config.yaml
n_layer: 13
d_model: 160
n_experts: 128
experts_per_token: 8
d_expert: 64
d_shared_expert: 0
activation: "tanh_gelu"
moe_layers: [0, 1, 2, 3, 4, 5, 6, 7, 8, 9, 10, 11, 12]
router_score: "sigmoid"
normalize_top_k: true
routed_scale: 2.5
balance_loss: 0.000225
balance_bias: true
init_std_router: 0.0276
lr_router: 0.00183
vocab_size: 2048
norm: "layernorm"
norm_eps: 1e-05
tie_embeddings: false
optimizer: "soap_variant"
lr: 0.00834
grad_clip: 2.0
batch_tokens: 131072
seq_len: 256
train_tokens: 476300000
steps: 3634
dataset: "wikipedia_en"
Below are experts of layer 9 (counted from 0) of a mixture-of-experts language model. Rows are named router (the router's row for the expert), up (a neuron's input weights, with its number), down (a neuron's output weights, with its number) and show model dimensions 0-159. Each number is 128 + 32 x the weight over its row's rms, rounded and kept within 0 to 255. Numbers have three digits each.
After each expert's rows: a language model's description of what the expert responds to; "mostly gets" lists some tokens that are sent to it at least half of the time. This comes from a sample of Wikipedia text that the model never trained on.

# expert 16
router:111124116137163127085155118191127102164094144135128041150140174142177098121135074151175076148087181131126149114134167153085138049124169183127066140063141072176118124110121132114139193062137123130148092120134183140159178133137224097129134152118139133167132123127133170113104070074131147103139102103119108145111177154066069120211126163130123143117117152146106087168086118092165088166159101110094146164116156137114157076102103133083150142096144163106147144148110126115113164133098123
up9:097126163104105089123156126093125167117085136153137040096157170129096112132112131150124131124111131161095110154124067138116123124161110117108083076095169165161080085170088123093081148073110139125145077110129072143109083110172150066137076137139109146110103060156144080125164051158159112060149146048142086146152145114099077158099186062142112082145103145112158032125112089156131129151143121130095137130100129154143154161123081094095110139135134126091153109083189130107111081153102123
down9:153163095164129152149079143126091089116097145115167142171156120160104117042159166088188162160120127045106113129158160155141115154117131138134180189118079115085114142074114129076169079166161114120148128179163111096124104188100164154078161163108119152127152170119084162091092131093129121115099122159178146114189165114172151109100098180115104127095129141087085159135152148108090153088109136123139143113080180116100098084155146091153138163093147127118184160112043084110058101119120115
It responds to: Pieces of Chinese, Japanese, South Asian and other non-English names and accented letters, such as Mao Zedong, Changchun, mikagura.
mostly gets: " Ku", "iya", "ō"

# expert 33
router:109136177162186165160211143153105115127095148146165060120040135161132113149144157109156095145157156108114077128095101081100125092121103123135120193126104112147097102119183120172109201114110172154226101063104131122114129125089136102108133124155120184157177112162177141120099140137099192088097127113145088175095105097058119144118137102160198109072125086065154059133155126097145127111121157140140141150102138138073162156062129147141141098149135142107146104133109137108146149117112107
up0:180151134069123107138096129175113119093123133128160146065131154129138050126167130169173126129080115095051069114138107077158133098136178125134110133097092135133137160115111097159100133087120139141148116103140088195157127157108153120135130099157109107154169071111142147053069152114089134082092115158122152197103119183145169146128113155189098129196118125165095120107123162135149158195070050153123062090104076175117097128141110158097143085141113110160153168113089133161120095090091113
down0:132185094163106074113082126109106160102104126110151102128104184176150114055109130171163148142158146124160150137096137136118120172145161151124129179157177145177192162055088163122135123162107127095119116191172133140103167168147122116109161127114170191072078134121112130134126070180128096166110108094168114105168157147129175088142127092132130124075115112051186139122146123148086114119176108128076115099145157200132145120131102116142078124141119206103057179089144109108137192116154125
It responds to: Tokens in sports and competition tables, especially medal labels, rounds and placings, such as silver medal, Semifinal, 2nd place, track numbers.
mostly gets: " medal", " Mount", " Country", " Class", "Career", "wi"

# expert 56
router:086134171115184166122164087126088127150192160098132081068091118112204127165196144134152100140106118136119115116183127125119201143112170126118094125121147137094144086130106135152125138092123102152158130165208162112074060113156148082145128117092125132171124155142176173143131059110120104099132133102124136109134159118105145192158046109144123065096091136080144179138075083155163177132119096120115139223104174113077062120138093151145163109136133130123110124096111136115153177118110117
up1:155043162117132152120144194117139087131081094126201114079174110163130136146114128085092146117118127081106089090162145145137088127174124157080077142184202195146137146085088043098143119135097114135113140107150134171094116148142127130158155131096134069146122096118152091159132162103102074150120165057134131127126153179200074137166096126122106165124126120162153106158079126062091119118087158140111121133138163102104160183136087117104086147135168168134110153086117049154152121139139102
down1:171115130142149132156096122100107182070079088118167153135128122115146127111143133139136091174117112137124096128150114110117146098187075113138123136100027101148128088151138124169086159103190143102138091161088201114144100091183147128110188148109168077119112182153114141127175202064157112145130133154156074100082128138163193146140108108140130157149154177093160147121087120206061144138124133104150153150112121124110088082102111141109121132065063097115164135181092113116141179096187117
It responds to: Pieces us, air, ge, ss inside names and words (Census, Corpus, Borussia, Bourges), plus biography and football infobox words such as Born, Personal.
mostly gets: "us", " Air", " creat", "air", " football", " pass"

# expert 44
router:151158142119144146107169115205174139167136149137192138083071142086132135148176140114154113152096148136092139154139144104107133123134157092147091123169122079134150132173103154103127120080113100099101097200079115136096165144172115135150139122151127203153064136131181093129155081120082196048123060106121172174114104164102120168152099107173124140125136143056125107172094185090105156092202097072128095181092136133112093115120087148138178098104140074146139125141107151102111124151085127
up1:112113095149062165141131072113089094163135162137171147121156135123132130155075176129179138111089122083093160085058108107144130056150160119074091076106111176169122047163134133127145114122150162134118090096083126100133116113146157101157163093143151101112188114157070153113117100126146105145099113166160156114095151107094075151120089183114163143194124169105150125169137140091097089161149132151072128144155097154178139073108113142161124091094120074119072104106091155137141230138167125
down1:111127134108143137116118133095130113140094054067109121090114090161132140124147124131057115107117162144079168195145100134097129110091087135199177174133138147076109076082120190141171134169129103109151162141095122119115105193051116101074182082133162093181144119109137150152099174123119080140151124124139160080164129171175123102106195133091113108166142091111157141158096100131074118143157094161117152090110095125108114158083157165069146149111146177127161204174094141109095101131073123
It responds to: Closing pieces like re, ck, age, ly that finish words (cricket, Heritage, Children, metalcore), and place nouns such as local, River, building.
mostly gets: " local", " along", " pre", " building", " water", " River"

# expert 58
router:108161149126152154155111146187120074174128133102105134111065125101136154182130113110087100175077196114107120134098154127070132127076131103156136130097095108120134090168098128078106126096119176059175125134113150171127156173110160173124136162189144113160146205151155159194145146102108157099121145072122197127106098198109105101189097095104162159093098122121133086156127118124093160122115150152113159093095081170130140145097103145099155054096212134148085107112106168158178116146137106
up1:084124095168166101183167135128128080153087109108146129098088170104074127106153146108153087120102138206097123094160131155091100147137135104094116139120053152109159097068145134174128089154110154127146076124078147116132138108104117129177108123167156051086150142113152146145131131105182143150143086164120151171159104135105146082086086152091084101164150119153125122124050153106132135086105130136080147162173183151194125029089116140123119127124126067096155175183124084112084120072102157
down1:178106114086096188093184078101132159138044149078188131104104116111148122105116143121099188146120105113150106115139155139137143085189129129139073098186151165162155124130105146136086120089119122088115113119143147150156150139159128129115128181067113157118107083136152116107146145121170157111162095126140157123129082118129138055138068183156171174093144107156156153112149090186218123111120163037139123158109099146120107114104072129138127152070135092194143080089126131198152136163124171
It responds to: Word-initial syllables re, ro, lo, la, such as respiratory, Rocket, Role, lodging, colonel, Lord.
mostly gets: " lo", " re", " Lo", " Re", " Ro", "Re"

# expert 21
router:142120171137158121125142132166171161154126150110167121056076128158208108168199156166130126127089107165134160173112160152137143114060155098092131151129130143116151155122162118104162162172108163067106123121132124127129106084198148075120102117089163193192112148089193100150106136127118128125147116110130103128102081134112097148155055102119132099102079199082115077165133168071114110156138163132129112123072187192128091130114076165132112070135107118111111107104151136175144089097147072
up1:152095138165130159183139166140125096134118128095103163120153097123145223054149127122074149057103153088139095145158077128163076083150185044164137118095106131122087151103088176141153108134143159091147137127061136110050137152113127116141072159157099132095113072148099118141162100120147064121061163125164134161104128130161149108109170135142104148115194148091076127140062087128172160132200124134128138119128081135115093106120135160146123117165122170155104187109131172134134146115090100
down1:198145123154164085128118117117122138187107136094147076098101074121143126137124116136163089165123171160145139085113168098113151092096136119107132151060173111163104107157148091147085081095140155180110090049163129128109159222140155105174149099124143181109152148105110158106099065128072068138093139122131104101157117104095125073124149131078142112179143127132140161096084160125047110109051172081171150162141167125101156101136091183117186078122124137141087106127140133122157124101135082
It responds to: Middle or final pieces of ordinary English words, like app in approached, ea in season, ack in whack, ate in undergraduate.
mostly gets: " po", " Po", " live", "app", "ea", " wh"

# expert 52
router:137147172130144141137110162169127155143065088140146116103074061169115167225238126142123134139111158165123086084146112140047121086122150130122091172117113133098096158139136139153093172089080157074140090126144138184156116170145152130144102154104164169136084153141127182115105128131126118093118085068091125191095118153146112166142111101129159148110138126087125092190125101133138127092189187070098121129094152168156148105134135107103125082170136146136165107124082167177123173109105080
up0:145080066111117125167167101068122180111126121154127141111099135132144204097141166177123133156138096102140140138173155087115139128109126144143131158151105118034146067117162153132127147147121153142103134158140115175206174116177123090139107105146071144132105067061102093095137174145083126120097071133138102180123141139054155147162164114117156146098121123162111171115144133079165107104135098136091098075040113085134163079165173083099116148096108122111145153090164135105094102103148054
down0:123118089088159169192139090169112148126118126103130086138136124129158130123129083112107127171109152117090164161130115121181160077082155161116115132089084112165124180169060131092120093163126110156191124134146118132085152127140121128167113146068119078143184178163159143158108094135131159104122140113135157079169198136153111122128120104066122093148161112078126101131118112099120062126162122096198185132176149101105126192092155203099131123114116215169098112171058116152182136143174159
It responds to: Middle syllables of rare technical or taxonomic words and foreign names, such as Terminator's min, trachybasalt's ach, Lamiinae's mi.
mostly gets: " Char", " Wal", " Jan", "ñ", " Val", " Bel"

# expert 37
router:109110154105158145142160147204131087143131125104184150105083142159123164126090151118147180136077134131119148118152166156046178089156153155106140144124143149115082075120192137154118165114102153077154051146155120133135103067175150089130101128165177131138101172091137160220124104071140145092186061110137146119160126099104089139116152152165131114103112145136119135096121138128143073086110142104080108154134135177144072088143088146091156067169158162146159189094094110180147113127108076
up0:117125160115093062158176103068154150166100121081151143104106128100129162143122098067084130124173142111107098159125117156171152103155165119131167144108114186089117098119139177134149157144089099112115185116127074195093106157181130094098094185152130112166171127114119199113124113122162100104160136137115131138138110110145197173112131076099171101152088200130159156077143146139163129068094152087160145160113158163166113086131060133135149075122135110187111104086123085050146134126194144
down0:117104104103118098058138116160189098095119107139128166103093108143133089123113188086156129129195147101149112149221159128148208147096120153110073144151145131131123078139180141104106142145125158099191155064178168104110111157074134125101164130078075129138157099085143138178151098122096112148056121193151086112151131135088105133126144079100119124093087119188100133147173161094142090158129127121079085173121099159091176112143088107158162116107098151124109180179144095132153183132097137
It responds to: Consonant-vowel syllables inside or starting words, like la, ra, pa, su, ta, gra: porce-la-in, news-pa-per, su-mmary, Tele-gra-ph.
mostly gets: " su", " Su", "pa", " la", " Ta", " La"

# expert 3
router:151126119133169175190131093138168101151105156103171105104148113171165113140111107144184116120083216119133171178134118155090152077147137098181118176081113086117128051167155136105109154162122185121154114115173108165045135110150126072101111143170129165180128052150190125155095118151061157109142093077114106193146113171087119172138081132120163087107157124109135117145133127115113137158115122119119122074086129124086114141149111115147203119103197127106151157112101125121155164166087107
up2:120119113125160074177147169117105139139066067106069119105161159127164112123161113152057113108125167125098113103126086130160119121116058092133091183082158138138100141172136101162158135111156177091068130143151134106095166105108105154060148066147202166182224116121144170109155170135149159145094120153138145171060189131131124134141183144110108161132146109118135113176157108126171204118101106132168126136082128171126112055139120053136135174135111140125105127143093137144119139138085145
down2:152100157104186148078101127078126134108065131157137107117121143145129099102139152147107160111147141155187158171153136076113124158123155190094148097139119110098137075162151165132139140101125161120208107049148045141126139190119179101112143153184126130137144116126122098076136150095132121155086144145139134150111057099136168065124148120122139114198114189117215137125080155135078054068086115127155154073116157164137139166176168121098130187102163140160120144158105163091124117117117144
It responds to: Numerals and number words giving quantities, dates or table values, such as 2, 13 times, four players, 59.35.
mostly gets: " two", " 4", " 2", " 3", " one", " three"

# expert 0
router:143146142125146149148141084116165164119164106142154125090079157150118141167137159133154162157111150156145085193139107125056159095130150156176115138088076074152106136153083137087130153161102161062117140148124113134100099082136155138048105096153136137204124145165205124117142102120085100117163134088098122100129147184109150154157110136172159101135103131080172118155057067109153164143085119132139113094084166169078070173115096156121194101124200174059123145113102160151143139155112113
up3:135116139084075103132195182065110148145148092036119103117123079157054104129161160115177155102159155123112175138120145141127130105157184174118102096132135111111117167089120095099109170177119083166176116125101062125098070168130083108145128134105109124165105188080128117145113117127128139125145105138171148079149106117133166121184081105151116115116179158137177095127164167123101138136085124147155131172102124077197108134173134202124106061182102121138121121154100063125158121121073160
down3:153066079159173137137189086180128145165102147179139139137129159152173109133134112173122159157120084096101173138136188116141103172090147082109131116079129184115159099120135098154112120082110102085064134168095128145181124124132190150111124147169143134086144099147136113153166162141099104134116115177055093116139157181052132124149158129075104131204132089106182161096126111141148100131172227115156145174142174168113097115113119072087093106114140151141166157163122160097160121133078124
It responds to: Nouns and word-endings about geography, land, water and transport, such as land, water, station, ground, rail, port, aircraft.
mostly gets: " station", "round", " pass", " area", " train", "structure"

# expert 63
router:090146143186156166079177148155088100159149118114083129105109109167223105097176162094184147187145096130102064163140103132126138069088148149114074167119135114118064115124115151120149170095152115116128068153106167143155125085166154179110137141093174132142081132141172188209127092102056128133099136087141151149148123114129072217120109093144114163110166106121150111161145086121180118112119132118166147172102182186120115123128132138103161146164125133103119105113092090138124106126125068
up5:138197119134104155142067110125188194105130101172086097158124110123129184134123106125068116141080142171133180151115147134166145165132183112132146116159137170092118118108108109084102170157140112159163147104079120128135116153176120096126137138112143160039107091157087107182113123111084156166163090091095254163105136115131118120122149166131141155106157151069156082120123110150123177101110152114153153110168096137073106134143135136201108127123063115055126143166103100154137174132181108
down5:116107082134116081167152107178069153170116147090133112117144104105108158154156115107203100201145174147109178110120160152122074100128135200102131179143164118059093189057162079124116136146080162157159144148116115121121151129168176126150134133121122159086119142123129116131160102130146156170133125139092083149186144128164136069121091207153188119130146093155148149063150161139135148085111167185134113127124152122079147094135163073094162114103089159141166094108175150122103085190091150
It responds to: Inner pieces of foreign place and personal names and Latinate words, like Cascades, Luiz, Recanati, Pacific, Mitsubishi, Local.
mostly gets: " dis", "ac", "oc", " Ad", "io", "cul"